config = dict(
    d_shared_expert=256,
    activation='squared_relu',
    routed_scale=4.0,
    balance_loss=0.0058,
    balance_bias=False,
    init_std_router=0.0083,
    lr_router=0.00133,
    vocab_size=32850,
    norm='layernorm',
    beta1=0.95,
)
Below are experts of layer 7 (counted from 0) of a mixture-of-experts language model. Rows are named router (the router's row for the expert) and show model dimensions 0-191. Each number is 128 + 32 x the weight over its row's rms, rounded and kept within 0 to 255.
After each expert's rows: a language model's description of what the expert responds to. This comes from a sample of Wikipedia text that the model never trained on.

# expert 18
router [ 99 134 155 122 142 191 165 109 113 133 102 130 122 145 115 103 130 138 106  95 140 143 158 114 130 186  93 106 126 117 123 136 157 136 162 160 123 106 123 156  82 134 145 163 151 122 113 100 169 197  93 160 191 134  92  33  61  80  75 102 126  75 104 150 157 164 185 176 120 121 192 135 172 130 123 120 116 171 124 110  55  91 116 163  98 159 126 119 105 158 144 170 103 161 149 122 135 149 144 129 186  78 131  77 180 144 102 167  88  77 114 143 119  96 137  98 154 145 157 177 107 125 164 116 109 111 140 239  62 163 130 166 196 122 126 127 129 113 130  96 134  99 147 137 129 169 145 126 115 131  98 104  87 144 119 147 140 129 176 164 101 124  43 166 100 127 113 147 198  93  94  92 100 128 104 104  81 117 144 168 109  97  95 178 128 186 114 133 140 118  92 131]
It responds to: Determiners and numerals

# expert 22
router [173  98 158  91 145 151  79 121 154 156 100  53  87  89 144 178  98  93 177  60 189 150 160 117 122  92 131 126 150  97 119  88  83 128 137 151 115 145  95 179 118 157 115 151 113 127 174 163 156 140 192  91  98 164 117 151 126 125 160 153 122 110  96 154 169 111 198 165 150 134 210 121  68  81 172 125 136 134  95 159 111 157 120 129 128 149  98 162 133  93  83 165 136  91  78 141 146  64 157 151 162 161 152 165 151 130  55 144 152 141 131  46  84 137 103 133  83 134  98  75 157 145 113 161  86 130  90  88 141  85 112  94  91 137 119 125 177 103 127 143 165  67 130 156 145  87 140 113 123 126  61 148 149 131 166 113 107  94 112 146 104 148 135 100 106 105 115 150 144 150 144 139  95 173 141 120 141 106 116  99 104 149 133 221 125 110 126 101 102  96 185 179]
It responds to: Separators before values

# expert 8
router [117 153 223 154  73 110  94 167  84 144  92 176 152 133  82 141 121 134  93 162 168 146 149 157 133 166 121 152 119 145  63 131 112 159 160  69  55 119 102 110 112 161  58 120 103  91 164 189 146 115 109 156 157 115 148 105 110  47  70 117 128  94 141 137 125 144  81 126  87 162  98 100 102 163 152 141 114 112 117 129 165  91 122 124 193 155 122 150 118 131 112 103 136 125  99 186 160 152 145 108 125 118 166 148 137 119  83 161  98  81 103 105 115 178  98 125  95 182 150 137 138 114 111 154 107 108  91 107 165 162 144 133 180  16 191 138  73  87 141 118 120 155 138 131 171 142 162  93 177 128 138 163 190 150 127 144 115 113 119 147 131 161 106 138 141 118 175 101  94 155  64 106 126 123  69  93 200 177 147 106 113 135 109 133 142 124 113 109 149  93 144 161]
It responds to: Adjectives, years, CJK bytes

# expert 0
router [105 122 151 151 171 134 104  52  68  81 152  78 134 136  99 182 208  89  92 116 198 129 143 148 173 195 125 148 165 126 143 145 112  92 141  66  87  91 104 114  83 159 199 138 179 107 141 147 174 112 121 145 168 128 105  95 148 145 125 138 123 140 117 157 124 204 135 122 136 148 109 107 142 120 124 102 141 164 149 156  71 130 139 158 195 174  98 171  81 150 125 133 108 155 142 110 157 111  74 157  74 144 113 150 119 160 196  84 158 168 109 156  91 152 100  64 164 169 148 122 124 147 128 120 152 104 148 140  92 184  83 131 121 159 102  58  92 153 120  70 114 144 130 136 104 150 116  84 135 118 183 110 158 135 124 115 110 106  94  95 109 151  80 131 135  72  90  54 150  98 112 146  80  98 148 122 110 150 153 114 123 119 185 108 174 138 163  98  92 138 139 109]
It responds to: Pronouns and table numbers

# expert 14
router [178  98  50  71 203 156 125 104 100 131  89 151 140 123 131  78 157  99  95 104 137  54 103 100  89 138 165 121 139 125 187 135 126 109 108 139 163 107 170 153 155 100 133 150 153 174 187 117  89  96  46 124 102 116 144 105 168 117 107 166 104 123  84 118 124  93 141 126 115 140 166 122  91 137  77 130 168 161 123 132 112 152 145 132 113 106 138 138 129  92  93 124 156 146 150 162 107 120 141 158 159 138 114 153 144  76 121  79 127 106  98 211 121 169 104 136 202  69  92  92 150  77 122 106 136 169 198 144 118  50  73 114 151 157 146 149 129 150 138 150 133 138 138  83 164 182 164 154  87 134  87 129  94 156 100 134 116 136 129 107 184 109 180 138 135 121 104 134 174 168 107 179 117 141 197 124  70 186 148 123 175 158 114 135  72 141 133 164 133  93  92 101]
It responds to: Coordinating commas and and

# expert 15
router [101 120 138 133  53  64  85 128 161 118 145 189  71 146  98  88 131  90 107 124 111  98  78 127 104 123  80 103  75 102 141 152 168 141 143 128  92 113 165 112  77 171  59 137 128 195 141 124 114 165 133 121 158 115 127 144 180  88 192  91 126 180 179 121 117 136 141  93 169 135  75 140 130 134 117 131 135 113 119  99 151  98 176 125 148 116 180 108 152 172  83 166 153 161 132 106 158 138  96  49 128 142 132  90  69 110 161  92  87 131 128 126 150  64 191 115  94 172 107 134 126 137 158 112 137 120 129 122 124 155 179  62 127 108 187 102 199 162 129 140 117 115 157 104 138 114  67 137 127 133 205 120 142 133 172 119 135 130 133 113 129 116 151  67 138 180 137  56 111 109 161 134 150 117 142 156 121  42 155 158  95  83  84  91 127 135 153 128 102 144  87 124]
It responds to: Place and institution nouns

# expert 13
router [108 111 128 136  16 122 154 165 149 186 172 193 162 140 114 111  95  80 144  87 127 114 162 145 154 151 135 130 161 138 150 129  84 132 122 122 172  99 193 110 155 130 109 111 112  65  80 129 146 105 129 108 119 152 121 141 146  61 106 150 130 102 101 126  80 113 115 102  80  98 158 131  98 130 107 157  80  67 154 114 115  86 158 159  81 128 170 143 171 110 119 123  78 161 157 123 107  96 228 110  97 138 124 145 140 127 105 123 136 109 172  98 170 198 152  92 150 176 121 137 102 152 136  91 109  56 137 121 152 138 139 170 140  99  98 137 162 151 163 149  72 167  83  98 127 160 105  86  97  84 118 125 186 133 151 154 159 126 147 117 123 126 103 123 122 197 167 120 161  75 123  98 174 184  82  58 141  50 141 154  92 161 128 134 141 155 133 148 141 112 139 170]
It responds to: Indefinite articles, have verbs

# expert 17
router [114  67 159  72 127 154 110 107 125 141 151 167 126 141 161  75 147 133 141 165 151 144 129 156 162 108 108 122 188 111 101 100  98 133  77 137 157 224 108 107 115 146 150 128  79 183 122 144 153  75 127 109 183  84 156 104 132 161 139 137  93 145 144 176 136  90 142 130 149 128  73 179  80 101 168 125 146  95 125 155 133 122 103 136 109 178  86 131 145 116 146 171 167 142 101 117 115  98 136 160 179 143 141  60 118 144  76 109  96 138  99 109 103 106 148  79  46 121 180 143 173 108 141 144 140 120 188 114 172  67 106 145 139 122 160 131 165 133 172  89  83  81 104 138 130 109 122 134 182 185 113  90 122 172 107  96 112 116 136 135  84 170 109  97 126 106 202 126  83  68 126 173 168  76 123 187  94 141  63 156 171 194 146 104 134 170  98 146 111 132 121 130]
It responds to: Infobox fields, was

# expert 21
router [104 223  86 132  50 111 153 107 134 147 147 147  96 167 119 148 161 139 158 151 112 107 126 147 128 112 109  66 109  98  89 119 111 142 163 123  69  49 104  45 103 135 216  95 128 159  99 157  88 154 138 143 144  77 200 129  61 120  85  96 100 143 113 159 183 120 156  90 189 140  38 112 135 171 129  80 106 115 144 125 105 141  72  91 160  82  92 123 166 133 112 150  90  98 190 129 158 131  96 130  84  93 146 123 134 107 224 150 140 160 162 149 154 137 112 115 131 138 151 163 100 166 119 180 140  91 143  94 151 121 124 122 137 102 125 145 147 185 166 129  82  97 116 143 162 129 110 127 118 176 175 133 191 118 136 106 106 134 139 164 127 129 145 113 143 153 141 133 130 104  96 121 166 142 124 164 167 133  89 149 127  96 140  61 119 141 108 139 130 112  87 141]
It responds to: Object pronouns, model codes

# expert 28
router [ 99 159 145  99 159 102 124 110 109  52 100 132 185  87 137 112 127 182 120 145  79 167 124 197 150  81 152 124  86 179 102 126 183  55 129  86 160 188 141  97  56 132 140 103 141 138 141 145  89 141 194 124  93 138 135 107 221 149 138 140  93 121 182 157 113 155  95 126 127 197 120  78 107 102 160 123 120 128 118 138 179 126  97 123 110 116  98 120  98 133  89 158 135 102 165 131 101 137  86 161  90  98 150 156 161 150 215 152 162 179 144  59  81 122 193 135 126 102  95 113 145 101 191 150  99 183  97  74 129 133 126 114 106 122 118 146 152 117 119 170 145 175 151 104 100 103  75 110 129 117 131 128 149 143 124  98  91 112 146  92 138 111  71 137 103 109 109 165 149 176 162 171  75  98 126 162  76 142 121 110 123 150 107  98 163 144 122 153 146 140 149  79]
It responds to: Year endings

# expert 4
router [141 123  75 112  96 141  71 136 146 122  87 138 145 134  65 159 124 128 127 172 101 166 144 155 142 117  92 150 181 128  83 142 202 128  93  99 161 109 109 199 118 135 101 159 149 142 156 125 163 118 154 113 135 153 122 118  76 100 131 102 136 135 107  85 143 143 182  86 123  61  97  95 123 124  97 101 122 180 127 159 160 105 100 152 174 110 135 112 129 153 155 110 150 134  61  61 148 101 102 164 104 155 198  75 184 146 170 139 138 142  52 162 130 155 180 162 128  88 107 131 102  88 133 126 191 171 112 180 134 151 140 156 138 129  87 153 145 123 102 109 117 154 125 114  68  89 191 150 162  69 170 106 151 151 101 105 174  99 112 138 131 100  68 140 149 128  91 191 155 147 144 185 114 129  95 145  82 116 125 141 145  91 160 155 144  39  86  97 158 163 137  87]
It responds to: Day numbers in dates

# expert 11
router [ 82 127 236 219  25 145 117 169 117 137 108 186 131  82 116 161 152 126 120 118 119 159  62 121 125 133 103 184  88 179 149 108 147  78 153 160  92 150 132 118  99 134 135 105  91 138 100 183 145 132 146 109 123 106 100 166 159  94 115 107 138 122 112  75 114 105  86 108 134 152  76 109  84 142  73 106  98 133  97 110 136 105 124  74 145 143 134 135 171 173 163  99 118 202 148 176 125 112 134 116 142 141  53 143  91  85 178 147 144  92 124  86 178 152 160 115 106 159 121 133 113 110 122 165 187 154 123 139 113 178 129 184  97 100 146 151 129 150 116 113 128 138  91 129 167  68 131  73 134 151 154  86 134 137 163 141 159 128 173 102 150  73 179 156 132 147 160 113 119  81  63 111 114 127 133 121 165 178 108 124  73 118  90  90 110  98 144 120 113 121 159 107]
It responds to: Event and work nouns

# expert 31
router [ 78 152 190 162  32 123 163  82 163 170 116 188  93 107 118 127 157  91 127 199  94 127 167  92 133 110  94 173  73 191 145 102 127 141 108 154  69 101 156 154 137  86 191 186  87  93 112 121 141 171 116  63 180 140  92 160 129  92 128 132 153 131 114 137 112 131 128 105 115 143 129 154 162 107 127 162 131 128 121 104 158 122 162  71  77 197 118  83 133 155 181 120 111 160 107 126 123 129 158 112 174 133 102  69 114 154 109 130 129  99 150 101  98  95 136 110 157 161  96 158 105 173 164 142 118  43 130 127 149 161 149 192 124 127 169 177 101 115 123 159 102 115 145 137 173 130  97 129 153 135 148 126 100 106 115 118 111  89  95  90 131  78 177  95 139 151 152 115 145 109 199 159 154 117 142 130 157  80 137 133  64 154 124 140 160  77  81  68 123 120  83 116]
It responds to: Place prepositions

# expert 12
router [149 129  80 132 178 117 139 143 159 132 171 139  77 145 121  98 101 109 119  82 129 158  59 117 115 134 145 112 149 119 135  88 172 140  64 135 123 155 102 160 171 174 130 104 161 188 113 114 107 134 190 113 145 134 193 137  76 112 110 174 106 129 139 172 117 171 156 144 155 167 115 193 122 162 120 144 135 126 188  89  80 102 162 141 112 143 161 122 124 116 137  77 160 177 126 108  98 135 104 154  94 139 135 149 134 179 184 115 102 139 192 159 131  67 106 160 132 121  80 129  80 103  46 103  97  95 155  92 125 166 143 110 121 154 119 133  77  93 149  52 148 165  47  65 127  86 141 108 121  91 123  99  97  65  90 121  93 118 140 109 153 182 181 141 113 144  81 158 127 137 156 192 130 133  68 150 159 109 153 163 153  89  97 109 154 134 121  84 164 165 140 146]
It responds to: Germanic surname pieces

# expert 25
router [ 72 161  98 121  96 101  93 121 146 117 124  95 197  80 122 110 113 181 167 129 122 157 128 128 144 143 155 135 147 133  82 131 120 103  55 129 106 146 161 154 111  71  82 128 178  84 109  69 102  74  86 127  86 136 100 120 198 176 121  90 171 156 104  88 162 113  80 118 145 147 132 121 145  70 130 136  84 147 101  73 168 162 121 153 101 135 130 125 117 124   6 160 166 171 160  80 119 128 187  94 151 112 151  78 163 133 101 119 115 142 102 134 153 191 113  99 143 112 133 149  51 113 157 111 147 173 132 111 150 115  92 171 146 181 199 139 130 142 173 129 145 143 158  89 117 152 123 110 136 162 132 169  88 164 132 144 158 140  94 120 119 149 105 108 158 126 140 162 117 164 164  69 171 156 136  97 134 138 139 101 104 176 188 115 108  67 148 131 172 145  95 159]
It responds to: Clause-linking prepositions

# expert 24
router [236 139 122 126 167 122 144 106 140 105 182 125  39 116 161 144 101  84 149 167 137  81 123  93 126  89 191 165  90 132 118 176  93 143 196 133 142 142 133  73 127 141  99 161 117 103 135 117 115  99  93 134 120 178 174 127 118 149 180 130 123 170 152 105 103  44 128 115 129 148 115 150 102 179 133 160 157  81  95 180 124 120 121 127 138 125 110 145 128 130 147 126 113 122 150 159  99 103  72 130 143 130  95 171  88 115 164 117  96  85  80 138 112 111 113 159 156  81  75 132 109 111 137 102 105 196 111 134 115 154  65  80 128 150 114 167 158 120 152 144  96 148 119 113 148 150 112 148  64 104 205  88 117 139  78 161 150 158 125 204 145 125 118 136 145 147 141 106 131  97 125 111 106 122 159 148 153  70  98 107 175 101  64 111 131 176  57 147 135 181 185  77]
It responds to: Word-final suffixes and punctuation